{"router_score": "softmax", "router_cosine_scale": 20.0, "n_head": 2, "n_kv_head": 1, "lr": 0.00575, "final_lr_fraction": 0.0}
Below are experts of layer 3 (counted from 0) of a mixture-of-experts language model. Rows are named router (the router's row for the expert), up (a neuron's input weights, with its number) and show model dimensions 0-255. Each number is 500 + 50 x the weight over its row's rms, rounded and kept within 0 to 999. Numbers have three digits each.
After each expert's rows: "gets" lists some tokens that make up at least twice as much of what it gets as of all text. This comes from a sample of Wikipedia text that the model never trained on. Tokens count by the router's weight.

# expert 117
router:450524466461446603495530469589476536579498488433506501451423423519538508454457537444549506474491535446519404549444542556541440493511573515422496522449454563441484478440481558479486487548485474553496415488449533489471556429515505557436565439474466515480513456505586348473473442509521555530517473453493505403492452583404391472573548436466508541501502533504540474440410417407491502529478506502452567458544527431573563420399474567471566504500489516356471527433540523424419544447451487448535444463551522453476513519501479521470509494510518535489529523545479474492532470567455462426540492567407590505473494499640559459529518535431517509430510450588525511539557460495368475406403492454421568566492538473556438508567528518576546494453503579530563477563504400508508550443445485
up0:499509424419505473512466525541525541526595510567496508492576549477528542533458517524530518507549438492548496512396553548442518491511429545644503442530441455478545525465456470588559460490527500555404497518529497518481485488544525438446592610481514526499493458562482565468519380449510469402492471532483435366452489520493503483574498522535402547531435514528437520507533484515484540514487520555521464486433483478566473501477502454524518524543500558455448557585483515510484490557485532459474454536444547536411499595447518443555537563444487593474540464548464524413553448592523508584544464579473587495500564464478471628489666498532491502445511466524581510472557575483600539540438478363481441532478575456481536323466550483520546535562577503534549535495452543423488455472441417
gets: " but", " so", " No", " than", " do", " St"

# expert 115
router:486454511556465496394456507502519512454493518470558510487495365505474446525496408492500493528487476512557499448484513441523480457565514500519517501553482517422551482482479433496487557526562571420467421449488469535421455554388548393482464612444502365351529464474516516492530563515463598582496428516508525463438501383410540497449540478448460431506504409525509480508424504562477620516502533480521496478472414478484485475504568507475490414506540556472387455552540589489430548538480478482495431458528459424518459555431461408518517395421602463542513470543502520544472554468440536613553543526462491497501479517590485590467480444484520507459444534461571530499505567473492511540400451486509585572460477574412473554509489506566452521493452471424429582482562519625504460482447505
up0:455428597583562520396558532481395496545535571514497494545545471487528519529513534614529521525512460443496571561571539434494607483513509488495500524496488408579540522512556551534423532455484547439496525458455471454494543551481530558473500451582519440551480507469511554590600512497495500448409479574489434541569556558536538501560467387389583531477482408501559413583505562441520470419518494458495405484539538531458483502480470538489490510470467385463502527395508574516478613408485532497525487560489457582494492532483489472498467482509504464528531474550430549406597433479573496437473420417537410404462571432523521484578470625487567461488589520474494464512478443492530505521587426511392486499503443487612536436504501450514484496509529492495542412552504502461552464452560502
gets: "s", "d", "es", "n", "ns", "ts"

# expert 121
router:516385558470546458413523439499531499532515502428475500432469485495497496482515482463406457546492520533466462576442525449474520432472554460489567512415526505505459526488557571485495645528474542515535459437501527508534512502508438398471597520510614473488499505499478505587482507562497566530513409406488530471435468429496542537499505535524450471477593573504483457543456654553588517425461469563482503649498538426530508521526546513475510560523534476474452463490433505569506405522490488514480464547564430492463489446568491566536484570473502548610441516475587543439441579475464449545618550502511527545389457488481389516557553490503493580482460549505481442440525517488418482446505555477463519560411486486462471365504526515397411517562472567520524589430417434463439508420493522
up0:488578554398608494526451489526504509433508575497490518506506505496509473578473474471522568594454431482515521481417454437479496512461523493617412541555539421377496514460532389530529556531485496551585502477413551485544447511490464581511472482544528499604546398460502477405514504476461397486495455459504471588523591521550464544495535500491521555416551468538524498569494547479510497515610488563548543579525477497413518514483496473480459450516472515538512498495566539483518401510564602473584565490535577550451649540481574544505495464528439468485533535439552459511480521525453550451514488473536426474491425519487544461364544381503520508451599456395610563437484528494521576502495515565551470479481547569490358522485444500454519512352490491452530485504474442483501510471472545
gets: "y", " 9", " 7", " 11", "f", " 0"

# expert 92
router:509485567466553437524504468475457612543470543546437483495420527419545583561354490480474551553568603428430454591502543448557405514568445494481483518447545543424549587522569533525556572556418495507546557512511541563466553504481505522443513546503495542557442535507458527532478465489414504567541533450465539527503538510512438578596518495535563588529532562552498555488481443534531515516591464592522392472478483468512532426546469468395575454499480488550562587577484590561465590563536513557494509458533434480428562526438492514559470506504517483518590458502588598475554542512514538446564492543534561481554546552453544500445450495503480496497489469575464621588636492535468493506401559489423492455522575508545547455526529595469566479423496537437471505497544482462505520476551484
up0:512463418499503467452522498503484544398498580524419382537454512444514538499472510486550468423502487490498446409534440394488532539598510458469616484496444502488517513434510487474477486492549470507571499491488534548425437508578457522538453458513551517437453461515514420506506508606490332430574524590500541507506453533449487427593480461489490591641462465504544524498528620462590458427538508572498517502505487558486430444404477529497513511524524515520462462552510582444519475530499552547544429490419495505538464482476484524544481478513516512511406512493516467481514509404576479539451603391634415429592532465465426508516498486500451561438427492501523580537454576396421507532442522561468425596523546521513611449497508529580484487511407465467502500497554543561476484479544555
gets: " New", " First", " South", " Second", " North", " Great"

# expert 52
router:535461477540596481477568515509495510524478520546438419408449476430434452532458421537403423563545449626440570608429528441502509458512519590529544509464396502556510472463478531495479477439511483525483489539544506564445493491410521412488556587517508515520460471362573506454489486428470474582519574615450537459520498531575510508569546472380443517469532476501413499518508558509530569572504497587583409547506444500519548474546427507520534508505497396515388471517429439494468409378459475422481437554482469511466441520484521418447525533476543523604462549552537501535477520489550518490511448547445497532514539539488554439532640527454503588572491513531454528420534537548532440463515504535548512504513591513533434448548524556471474490528469440562433452514523500577534448458416540
up0:564457505411440539473532523523501520456511512510419400571511548572486508467460586578602461432523413503512488452578486460521558516441463448417511480454416513532517420480494524550512523588408441571497518440529498499380451555471519526523496443554489469487483434406451556481571536607533461513505369483560552520533501558496449495533375373479435478461454532584476500517501555526522511542609456523522485468556474529512532567495443485498518491474506480520487531477528427513521446486499452482481402520407521393406530433417560535500470454527473432540481587535457469533565416568550593510417538508505480448558435478485533425547539467488533531446437497467505543532421440450506518504598593534461417539402555540452547507534589542503518471507597493572462492458544471506478455400544468
gets: ".", "'", " →", ";", " 0", " 1;"

# expert 22
router:512566585533431423503508517514483573465443425552496519432446532514444555482489560555470443460454476532502505474505447476567451481547412479579533573591515502534500521558411480510537406431514427488463493554508465598482540467539521485549474595447606571480439483532569554422389482439516468607484539497434538451433517572626474456483449466500523437464425562551491532486486576483464525427423487549535424500580488521555565541558482435414551483493426496559424511536544495432540493465426463523499522564468495644465552493522531471503532543542486472479589575428586474489509490443503503523471428530502483520444548491530612546468454457588470461478521562547562592550562507460523489498471650450528539491442600414590499576493494513471517474524433477498463465515471514498495456513556401
up0:556447507383425520468536395555506407441474563505499579513468474489455497497520515467622449497490502432587540625533521513541566560595514523501421527587529562520474471503505437444471466535541537567635437497493494479394520478521468507462478554548478491520544332457416526511504461534520571538399563566531552510482476415458545441492451482551528543442572527574510435488567504446533417510511571522489626609493500511475490409512560518496496530505478527528523530480563448419454518568580443389510543454521502499458466448603511490488435439422505566477402547528486540466447466508482543505535429519531472498514448592409481473496508537422524583499573549524455454428471454493501483455457426559543526491435440507490499539535563426462522478552482558542450553457477476551476590528501472
gets: " the", " The", "The", "■"

# expert 32
router:531485542566562557520436530430558509467538435513474507456496588584495556482414447503545524510502422483457552409620539459488376579487489455476551476446550582472545478523667558513635483486512447495493515526437548464500502548497554508445441628529495482536535605451484483450557516518504585535535513431527536497498531489480424449537420482474560556468511511492476529517492492456548473466570414478491503405500524536480452485566527545428550456551502540613507479470446452552566519519456472473517480494480530441475608456440464537558494514439496436520476403395581479524449497585560491407519528472491512555564540423445462471459522474509498541588470489464420487495614474498567582588531503451412522476497510524504520545490569594465513454463530524480533424478526500480574597427637485
up0:555485428444551590495503577511488466523472390474548587448568584507525497533513478487466528495510512513498516484579473473502367503464437500458541469497509501509486421507436498517593497555570514433412458418418498403534500546518485513582475497431481507536434520547417492556495534503489567501541463517499483502507489468533431559521498485503526524438562517439477492506502466569570455444527490541487539425412640537507458523516493512500434491480531564481496418406526450510485528430511435616571371497470504451468393515536563535593519466452393510489526558434535501559463523580482482504446536521503525470534545517435500523457459504427450549520487429504364553521508464389553491604505415574483411525618437489511641585489455537384562507474527533414522504475530541463548451453565525
gets: " American", " British", " English", " German", " French", " Russian"

# expert 85
router:476536591427506456434544485434570544451528477517516499509489466444462478463445620498440538542527566386512456411454508567503484591536471472520529549538561552528418528538487481523503419549633528525490459512541450580471488479435524462493545512491502497458526457551543530456521438559498463445559576473525573486452537410461504544437445515492457511463399535439497490564571491471461478466398523586469445492596418465453526543421508539470511490419519435502485520496499623503487504495462503464452543465474447458464367501366535464512535547442494374447515474514498524523515513497558597604443492474452522514633454555513523526360481489499485542467586433542466535496474467578494527502450534565486626439490486406524505484521560549596483401531476435510535589529536555517454478472446501
up0:548439479423532521552436481539565484554527469541554554551488611506498502429522555488550409448538542573549570436538560527490481571483514543499552549457640482504509449426542506490539537537506540435509529500482457512412530521433436493505479509526543522599447479515600560624521545500500508546450538429482469453386419500476550585557463528465482504546504519494413503562454480440465507501566507377452473512529439442455477566619574545542497536467537410516483499497468544495547465542502504468438494511453421535487521602489555550474490534472553469521433547583510542579524596561475486554513557506558529363573502406436564489498556459515481503474456516533588420525573495405603535489432569500498503464535532461410501522440556499543442521533502500521559446538498465432458409393413447
gets: " by", " through", " between", " with", " under", " via"

# expert 68
router:567555584449454492463585414474458477506502530438557592445434472461457540440526543403529411561527452426465432572406515503516553572442469479482455583565467489503543521502583579478438433530435495511567517459421391558547490459506537549459487438591506478501461530557551550501470508472433491427489439541429491527493584527569549511475535502566470430540523489535420591586506581482584447585509468562484453485540475455540487569561516453516478537462498522433430418497422527480485408478466522513555616519587401460510388572544447486564474559499514586501497528503538459491514528444487465470484552517434508539473489613490470492573428545491547519574456511565497515557540508429566480479473438409389580469536531518614473457507543460551444451498432442469516491488527516480541589507527506
up0:553477501591493546636478440465539513473498580605447515549487565531481480474435533506512550417504558495527444500472519396528501409504563575458472518502468568532525446539524459560451555381493516350541446448545451445549546486516516523572568570559445428553476457493547544486498531423525486407516571529516508563457458519441562433481525490460538515495413430466560538553438534387460540470461463492432547582509409441482487462445520517487509490484436455523477503394539509499462431543494464442496575534494451450494505592461475492521466446465447433477559501452405454453605488467440470435483506537464454495516575534512496450520502541525485473520490416539498454543459506365374443448533496492464405464471588447510452497518555620553493458458529432571578516481529487545424439493411450
gets: " |", ";", "----"

# expert 1
router:512453556514558518473544571494532504443483473484603486406490619427432477580454413502519378493516409431526494559509505601494456450466446467508456470593414477428447491525547497548513513486447487435545477543484512527497522513538477549469477483492520537506502466493539442470604478485529491566482492468442534554525465527538451487481551513443560488481545521430461551466473481491573505498556418638534463479513498535501499541460565433443538415528484490458599490497516526527508434612486493431520552489474431579442554592461563594617571482375670510498574524530584492536449555485570564467436504505467504559610400450480601480389553569505485516401489483530525524476537523635543507462471522509492497502601522510545475481490495522550425483533462462452491591482521514516431527468483491
up0:571446476476497431577475569561452584574542400474507492468546504460510500545548505469501451395521409472568479537488507551409567501411493478435499539473484465454522520514511573495417565505556459458492457550410481477491490610512443443446510582482512470421505416539516408502471446450526426568425515513561566389477483463561461470483487521454482495505606560519333386515421558581504551520450484515560459498543498449497533585550545438484483405477510474517539540407569381516503379488588525510548551501483431512532469536502509467524504545455450512529482524532539502528401483412465553493542571456459504549500413510549473540523576457586561523453463603515493485539566549551502582509523553494557498537460431514513559528456543520589484456540552399469530432522407491443487498496496517
gets: "ly", " not", " more", " also", " now", " still"

# expert 11
router:421541551518574521477517493589509467437526519459567439481527451494448482487438580514558400527529490487486496452541574526518501489480493491545485543532522565357563575498514451502500403566509467470532466406503534568487527487532543554487374517452554520504474478468534429518545523550479568417542558476461578541527442529381502518480581435398510467523489554521499623508448463540514510545470496461491509392501395458575525496528498494480537541482423539416457590462497518505579538548423446496503638466582513465450493541436502457503572493504493419492596390522461504508525482570522566482505399623438495478560441487539537487544487527466520475428421484592543536455505469530525399464451508443500496475555579478503496484443422513556587526460599625460466610473494545514435490513497457
up0:590499548550524576543502505545606494493496558412469506472520480494459417444533375503483491504561515527490478566476448533533543465437523585563551521441520547547541529558557646552422520449488506514528424526463481475511551563525466480438463561558502539572542526545494499484473467474526375549538526490525505526444586475436498454455479513466522452468502609487438505577516587529525558403517547497470451522592463412464471417526514457544513465499585557470516506520500456496544534497421523508590471463431436455456492518518461543486551490530426526582543448567472490458468444439473470435449648480476504460450572443500507476511398588510468505579546447494416467417494372605496470435532572452496540571567502562510508500526430485460498518442368508464518502544458585365489456553524453
gets: "ing", " up", " out", "ting", "ling", "ed"

# expert 63
router:506555552554459537506595503501487502555542545526480534471530495591506518447445441559522424547518575546430450473422461491454547496496583537500479595564470517641514595482478555598546515369445509583428413482509518461420599425517546518459542422578521454537455499515548532557431541573414399596583427463534536508430516548526414524532473462502575543438527523479528520430494425432467518518535491494446493513537545466571523484434546424499549486521599471490531547513573527516460548462572453491431484542516443473490520518477484571487546566444530574506556507470519523523515566499463451441545544482442645530439562490572448414515520493492471491511466492541560479576551423519412531428487509472521538455399438455553408550491491495546438466497448543464456410520488431556561579488480530
up0:500517483491533455555462448573478567552484555508489481547519495513522506563491404427496498431495541512447517459511495482532506455453510540471451482513473322474401522518532545496546515547422383489565527483463468383571622509558491551468522486455602460495476559520455595520520512411497517503500441471575564416453444536520494532488548542473417385567517452528449503410489443478531539462571396432475508447511449501488499406518445520531398420517581477542428544480448550499548525528513518537527543513538480395490599540454501477411507490567469504424534521560531500501468497489536555519476593540484578503511480513449529546425478551491481369490492537549567463445464526416479431519448501546619501589549542368451633491548513512476439524440516462573458544417469524485509571465489503
gets: " would", " can", " Al", " will", " may", " La"

# expert 75
router:534593484493489524453499530535414481403474470547453509480483581505447498460470535439510556487561471454526489539489493448573435587527486475517459531429489579528490501586539487487481510507500384452489473484448622576532512511430574504439555416480491443432486488517586532436491528532437452447547512446436466435548487515465519550544465510413459489470552530534501506560507507501468555463474406503373376573566389502450546501543526532516544445505433468502552342546458596498496453475508480434518560525492450565500431609503499543563389488555502532436536483478554477533469472531582512584442421611532447576619507564480506569526539449556547488550499504545531539626572551479554406411495519526474511527507436483583428529509530464576429531555505559560482455465513453506475538494467502
up0:525495551510546440591550508593509478474514490591474562522533542512499503536475472454430477452508466390506469381531489459584440446471509464501500487508481561494549390556594417523523511596433605453503535518523477492487536508561543495520509447523620456511505448569422480459507504462521473523530455410488468497575422535513494501463531381499549520498575473461525504517527500529513447521509460404553514485533539414448562499523544466478497517481456550573564502449526470474556481485610532489563489477487467586557500507439486529348552521447583354451501487493395543453423526458473528589487515445478516548479431525440462543465472401585555416516474469456532493545433532415504531455442475523546404465474524474436442571583500572577592526579523490525447521546474587632467492521453560
gets: " |", "---|---|---|---|", " Binomi", " Synonyms", " chronology", " (2022)"

# expert 98
router:512427539484563476471588501553551512506488418514552520507501468456475516565472524566508518578560428497406474488418534556514370572589525570541461451411535465464523556532439567444484596529564528542520494515498496516445465454508473485500508507447551540569499570480536447487589413482501476500456593485469542448544382523516510510556586508428528490478507552314459598407417432520465426593499492566524486592501522468530559498607494542506519494561464531568512643491499607566492495508542597427488520523500514481458538525479555552458514516437568516440600552522477537514555542572513532364468490460481514576429565495576518515551454495450554529501549449554458568511516519510452526455485534514431397424567570465522478474535554540507516462489498415478476536517465535513547534444503529
up0:618483527417433452486572499456490563492497531473528526564576463501490574490479543502576533518431498556473500426452532473603442659474441384545490585493411450584526511462582568491472448517461435483415533583624444558411470522460493475527516557466434499423465515518557500553435454471466491603399588496406569566525521468531463469501505540522453550515510580532554446414514546562459520424483523566533413471480436503617518537556466461476503453543519466424405482530540507539490481425445495484448492455500463554468487499535525451497634581450467448478470493583440431408456559577481488553456460545457441436504457525559508470527525531499505503572416442521518541445512502495588452576502560493496517459553481522578496479504475525523425495557522437569464558537484466466503454471469479
gets: " over", "ent", " United", " into", " World", " un"

# expert 108
router:487495490579522517491462427565569547493498447491504428503452491538447468565493503550525505507574505476526449625505555460432524493402468443566452476487519514400530468617527478479517545556510483375515523473484502457512414506465536497557467501526589518439496500407556425423490521456488472457507521461443487523385507575520475442515545450437504508507526528485533624468519468507520569532446424468503564534595438573521502507517529524482530561481473512469521567589582512508506509569414527497474431469545495446448557496541488469508557506477548483426560391537506524487439531475444498499451560520447424552555478497542535523429569483448527605403298463485564559490549464506486358512497532503466562449502453488448538577529397547557516559374547559378563485538510576513441476496536493
up0:502463501541544524518537478539562487418536436511463561542537436623492577530477516525518470441476521539540511520516482439656549579519539408493489443460484370488519500518515465495490443464534482489410439473457574480445542514495473548597490524522479489463456462495602432507472516441479343490512494434530568472496495432561511558479463466478531461456412524540537506558489407483487498437504490428474444484523443488469473337466497521548517530425505428489513550499621439528527554521529570492558442445575572465473479600386545474458600459478534397490455481513420479479549469448440502624537559444498579470543521435518455549515551504499514544469462449504485458554520529528544504493565508578457429467544512512484465512413380445561554554589539540513469501485523552519574477496409388
gets: "ed", "s", "d", " known", "ing", "able"

# expert 107
router:526518482589452506496428485514499538427490403458484429536592524530477595530534510456513546560547512450476524443538605541500450472375521506514372439453525519473582493564493511564507465500491490498506462458453538486448463498456566471566441335474505510464462570529472407492531494583492541442490468456484504472456399600476455563491536420526530488480447550509487520420403502505453517549472489520506513505562421571593508568490545567519558554553485479526515555402498551544504444548491489528478530456537568461511503465468497571501526521429496468533563470452537492558510467581493526487498475588436571532504443502514516528568431465487479520491510465576514549497461421612455529436419559605533618381494503518434387516457426593600519475441544412430536549502532569603437517501502440
up0:452531469528589539525535500581531535483585498471547509354454515456484547546427472478483435547535490438524502588465593507439554486539470560450500418513543517470467520583481515504585489499512470547532574463457474517491529515441461490446526566500549494430452500360516517497538440559468526521530529481519604414469570606433484467523451466549523433546532570510501493448541527432441407507514532572537418502521480523483456470495434556542570552442555422569507559589514546397436458430518527357460456591493488536507415581518471537500489492530476524538497441491574493597486506442452476479514545546442515525527446501593434438482416495481578479611494505533477526569522519512518482483537512523415606429497413458559366483506457498556459481504432456453493367512507497499436552578543444
gets: " has", " had", " with", " have", " for", " into"

# expert 99
router:540572561439505457445466464533407495532527502531531505515493478524448495469421480516458500511547462505492498623503427428610487549390549550478544490461503558425580410545559537444479494464529450469452484435531551559492518482431594446431590420498526530490467537506538491527479557453451438412558499451455407414546527518533522544518529517473514417493604509570392516549545522479504416538431427519515486525494413510427531527502471491457546433459481425413425414555487513504521393456470420503488480522496428519522513521481423511493446530478505523497517427489445474539495566475496459476546510550436527574572473510471489540550520425555529450502338529555476543582577520427529372461520543547462560595530485469645407442545429481579523493534436586483479428551490468516489497446503496
up0:436495407517562498502539521568395488547506505493502482529506534336548469503578579478521499446526492483501534507521568551571508502502479520492553466444561340492441484501457574490524471591550471514583466587518507482503513422445467454523531448576482551524507525520459558499514484554522491473501585499508543422475477421466475519457462604495453423512575439551511510584444559539711426506534547467541451445488495475514462512564559444505529501466477529492575522531540569558480580389482589492524462584560418553553466537536538485434445518449523511493516538456464598539521510443488556482491500470548479493600562467465604463442471621445477512514497534482486525503470577560498430529495469539579567513524373423463440484583482477533406458548573565533474454530452459465560445510518485
gets: " |", ";", " 0;", " 1;", " 2;", " 3;"

# expert 118
router:505499491504463514480540493484558556524501467506555514495449584522442448416410499440592468516468543483371435572504410523469464466537538544513523517511523515611534388546474579582477508471449442497576426515489494416564537490584522537427483474517442534503439489510569485497396483431531573563483492541513546503361573454441423488487519467523473546505576449509579464440460419525445468559509502579504413496503534471487594505463488510425451495514462569485556542547512501502505536505474473541464515446492472460491548594509459565557577533534616509575528399456443511545557532536417376405443493529489561442509542521495516506519495554486425610569375504444534514518459473482395507408438472571439633456496481503521471522531523536572550494468517485476520554535554502514410509552478398
up0:446483412523481551445510449548500543348502496594494371564460519539525573529503454367563435484521483489515532537520591392515441479426540591469426520528487502448564453483463455568559494398541543461561461499497541496393497472537490457533538574520521475467491503414535483442500441526478491445440529473566541551456533504391577473504510528523544581490556522482499497466535471468505539490483455447515535497523484455511451468540497612516560414494567451451476551526538481460478470442526499488507569428461532509527525436494500449438497521446415382493412482544358505468518472553468631520611539484499419574565483447599501519461467466457563511488445492503527455568426506423447502497513509551457464447457574511506479550578431544636503491495487525506410464502504548548481367541458512
gets: " A", " he", " He", " It", " his", " she"

# expert 16
router:544500587500448558431497520476455556523543604478525546490411458442449420520437505561513516464489482507410467451434505518576482484558522600399540509542566470551475505479416590520531570448496469559453440460594561403515470465421520536423511618571532427451459499545545460476414450435539472594555500488508488550448531474553567507490568434448422483446509454479514528513512457468434481480478550606516483459556529437511560601406553481477559493498548499482508462535453597427511484386468454433423491474521434570429549456534528587521559455519464456528431464522438538522436536549382533522511577500482519541441545518506513440563485477522520463519516542473469505432536581547523511403461536394425555531554472508517520437537588538562489465480540435547370493568485451474466489561509475
up0:482416466479516548401506455538403502429486420481511438588434448437491564545465462482495509527508465465457501561511514533537539501570480514391510568409446418554459537434489525447473438472524506549453450439500455485462460613453458452490547550577525461421509438466478499469599430511464528518429501512478512535469550456501509517587493522439479497489624546570496484541575469611495526482496513591484532528569538586424549608426514561521555469396559512481544576529442470416509458494556504475477446416531524529499507441480567420448497551436458506573440563467473496503416421495557564573601539417502497517455461496455498588562534446451546510487651556559468514490510588564467486478567488587464581495552521463426510489504508406560465528475443517460490481529380528451454510539499526
gets: "S", "N", " S", "E", " P", " B"

# expert 48
router:381561464456508550483477480549509496539548464489497427516419518521537415550446538511508453517571606473431430480459443486456443515557517470504518495447455564541466561485468511513436491467419552463622487602530396547534532538486612443525461479585499471564446431497552482447454495456490548502465584539523498491484442404496424425469540585464483468434458444476542442465582564543494521516440384533440384529594472532526556527499382500447551562530519537508472458542599511514513464521447544542482503490505510491420519482607506479547567569556552582452576496476522539480520515503490441448475548509522496566553460585533556483547501512521486521495453587511551407484509474533503430373546459530432610421489476561582364421509435477492570501485561505523524405477489572501508473451472481
up0:496466544505506518538424551483435495461551463459435505498481514472551440480444618592464506455514478490514461506473567387416532422563474473498536492488495504478464476573560449460502680434506485503518513394581522507604518560496563589460474485481404425492487541440435523503493538516423488447521477430503555613526530419520479467495370497436469548504539524574498551508456488511425532399455518527535464475501541460555538487629498444498510495578466498416499537417539517435415550560492473524578512608487533361575529449519396549496461559582503420468525491509539544510487467509559551495434549583516479455469434584494496585488525517547503472420530518558509490588499454539418472456514543438464575472478583429431514550524558521506531550462551497553585529498547449484547505566517473
gets: " a", " an", " his", " their", " her", " its"

# expert 93
router:490458562404518480461557534529375533541533594594399486478440456445489566534468430534553477381523580490520471545504460512443493562489597549501483597494496573528493544506454515487565465458461465563611452521509446479444563401493500454474525474489462511527451470404526469564527433534461522554594579417500471438495489451582470519568540478487525544505562520474532510430560443441492444480503450585571462509494483539458562475401479495484534528482511464486494531528488475531442588597492525458506567495513500418458565543569499493514464500422588518475455493463559532602490427443436433451503434500446542478466547559499485534460549456490499562594479482532484479509543440585514443393401492529500563570446447509554480425499583518488482378541525566570530455561487473527501468463469320
up0:527457469545416559514491573546486511485468486446455419480524600497537529518545468453505466442466373544511528456592498509531500547434525594533538481581553430517612428494458462440382448505609370523466427525531572490526537405492465495520465455432502502504498510565458477484466504546640462572510528436540447558492415532539521474537459531528585518479546525479498538465568544425487560580581447428484534517444489491484514448517510531500478533496487595472464572555492580539459529607483477542509480496495521545547627551621506491517392484477514522479560521518497373523434447424482495560430458585458485561521457496528509499545556572395521428486436511457473543537507455472416437540498403421509466508466458562542407507423435498523506568518476473526480453530563433485521485455426541
gets: " The", " La", " the", " No", " Van", " You"

# expert 25
router:491557336621407514491551518562508519508532512449516522504611536584474498381421519558481546525540490437451431525479602498425544448426536452495475514557493475471509498529407496533475496467520488503407362494450512531477517509533495469518493403555561449471484562455473517420424486544432485461451421462482478450451493526434498495513487458528494473450526465499496541488513444543480451582523502445462530445603423529479549570475514451455481491506592490519540528423506597446486403541601455581480494571440460561494589622500438530502508401506553467479513478512438457621523502476486482560418502601539544570505440409536484496565427520430545492481579449529502556590547485531438602413492476556477499440497546512524529484441514571486537437492528495452508502408536429559467513533483463
up0:553571412404466390438549393507455500498451549457507390467584458576494504471594562591501534522526528514516472438430560526486518370495583549502403445534519537503455492467424426474513537450542469491557530568518515493550482514537565581497517477454484542474445463498547528519441450416594510429517492518513454536517510453519457501446499508466575484495434545475462442488522518399496370514452502403615460514439517572662575479519538463506549535579462483519547477519503526514513544475531533523516509474589435457522562397513477566470478475551468480533501420587499501470495508498529511544522466525513466466414405547504461488383442502412568522448505554574440425492510479475432578542454590448462511464522454560393407471570542499429500477511556444525521491540560474572518475515553533
gets: " was", " is", " are", " were", " be", " been"

# expert 103
router:511524550385512467482451445457534550480549481525518511510398479525411543539397536485508539504528465477443518421499586527557434551538450484470542452394681453476582398401510519491545541628490471479476469517430547453552535526558556580438500526515478461520444525465481496474509484456546491444492578457520552418503508475486487531501551447524570514483498540475483474477488409479513524562489509470379489404490413578433479518503500587469489443514658528563449510462467507429545492486411496455593457477540547506479533488474535523458468405426513440441586436437537541550485440512432517418538530402449553578542587556504477500471549508526455501511496462557499512463571560518600569533419542529498502533451531524593503500513467564581514457446499503415511391424509518502532530478583506
up0:507443513512479458571490414455531527464535446442407510516439554474498565504441471590492462532495438490451485538477518571470431576506512590541471523511553553492521425543607520501466530507579467491462477559429511413485501558492479501495442445386492452447533509524409495361511465560551516515418483553523578472504542587483476415497497513511571571440507495527524474474445454520497505577549581511499552458557596475475404480521489552459613499524416501358523605624533461472548453543524507585507481458442497488488459442567496533522548504586453493519621502532482563422608497512481478499626513586548522418523408507492457480525536536453594475620492565515523435533481470528489529563448472504472464468536492428469466589526526509507562589487502429507514508442545521491583504603461464
gets: " States", " York", " US", " United", " China", " France"

# expert 19
router:582555497548394559476531521503491471465524613543525439509489390492461467448379516493467438474506527513430482501492522506590524472551550505473509564527521502481446509572433556533409543392477498465479463492519517494465468523399518462456498645587517480480523576507580530517446486475440504503484504449514482432539520480490455415468500438448436502487425605489439504560409509510588416517503500589536422487514561482542526597574431514511551589504487454436466390455550409431521401449505507431456577514532502541464502440403571411453469491574415568502464478561370514564476420508428455502519515530468505573508512468472482502515541492476474492490449487532500468443546424520478547459538565530475530449418523581584473464395452548483522461497578451473513475563538410409455491493541572
up0:487578488502574451599496596483499550563493507442411476534561445422525573444493512528453432562478552483527524476466534484533575450393477585466473518503488446517447463504508487438456539474362468520519441619505451530507467485579488443495573427472507393554550445506512457497529602540530535483481504554512421347552590471527521440454450408452553416460468449493525542488432564539441493519449530457477525590576499479469446458474519474580421540469514397525466515465504524451550494576443523440421450478458515479466553559429483478498451571518513479412431525556576487534495455441462477488484442511522398451508538407510474456594522534526552572482491426468493593467501501461515497553629491476534453592472450417466468534539523499515523483425554494463507503550547558504441454612427436
gets: "/", " /", " +", " $", " x", " "

# expert 8
router:485411609464459579535512418510498552537486466511462502445575434544513439563466531550430442486482488513425540455490500480420457436511499508459570514478514460590448549493546577539555390575542493409503389576501499600531469548494551495476556488407458540533524446497511497508462546509530450368567477515435397496496510476453457536530549512455527474455425500515504500623615476477501568409399466530534529424607474501445546532592415453468465515563473558617485533471546479502514497511439554509528549513566459509499377538494500508462456469499525562526432487525532543514453487565447498539438455487452491443464583474447488442554471479444451581425578615546444534511475435513537531556528469513475492428507523512477407458540446462498511476518502566497510600479602405470531610542470529
up0:512473479477431502552441475540538514519464542543537556539497572507581505490481623536530498516445461478596568484370562469579476516585399529548410549532565477549459441424506407425480536533460588454497425489463438460532536523490455546519380443479472540544471548563595482608453493592547539493421397531478432479480520447551497471464481542571444551438454487460521523518506498441509471515486488489522569542403552524413488541573503564484498627561507522413494555563542552457483454613540489610446492537434497548511398517485501416567536484483463486535548473574401507476557550497554500500453506541485554416510494518516539490590606505528405529487450484495603606550498483551475500549556573417489455472513558471477432585541510528539466545562483461551465451507483517513502487484533522
gets: " in", " at", " during", " near", " since", " into"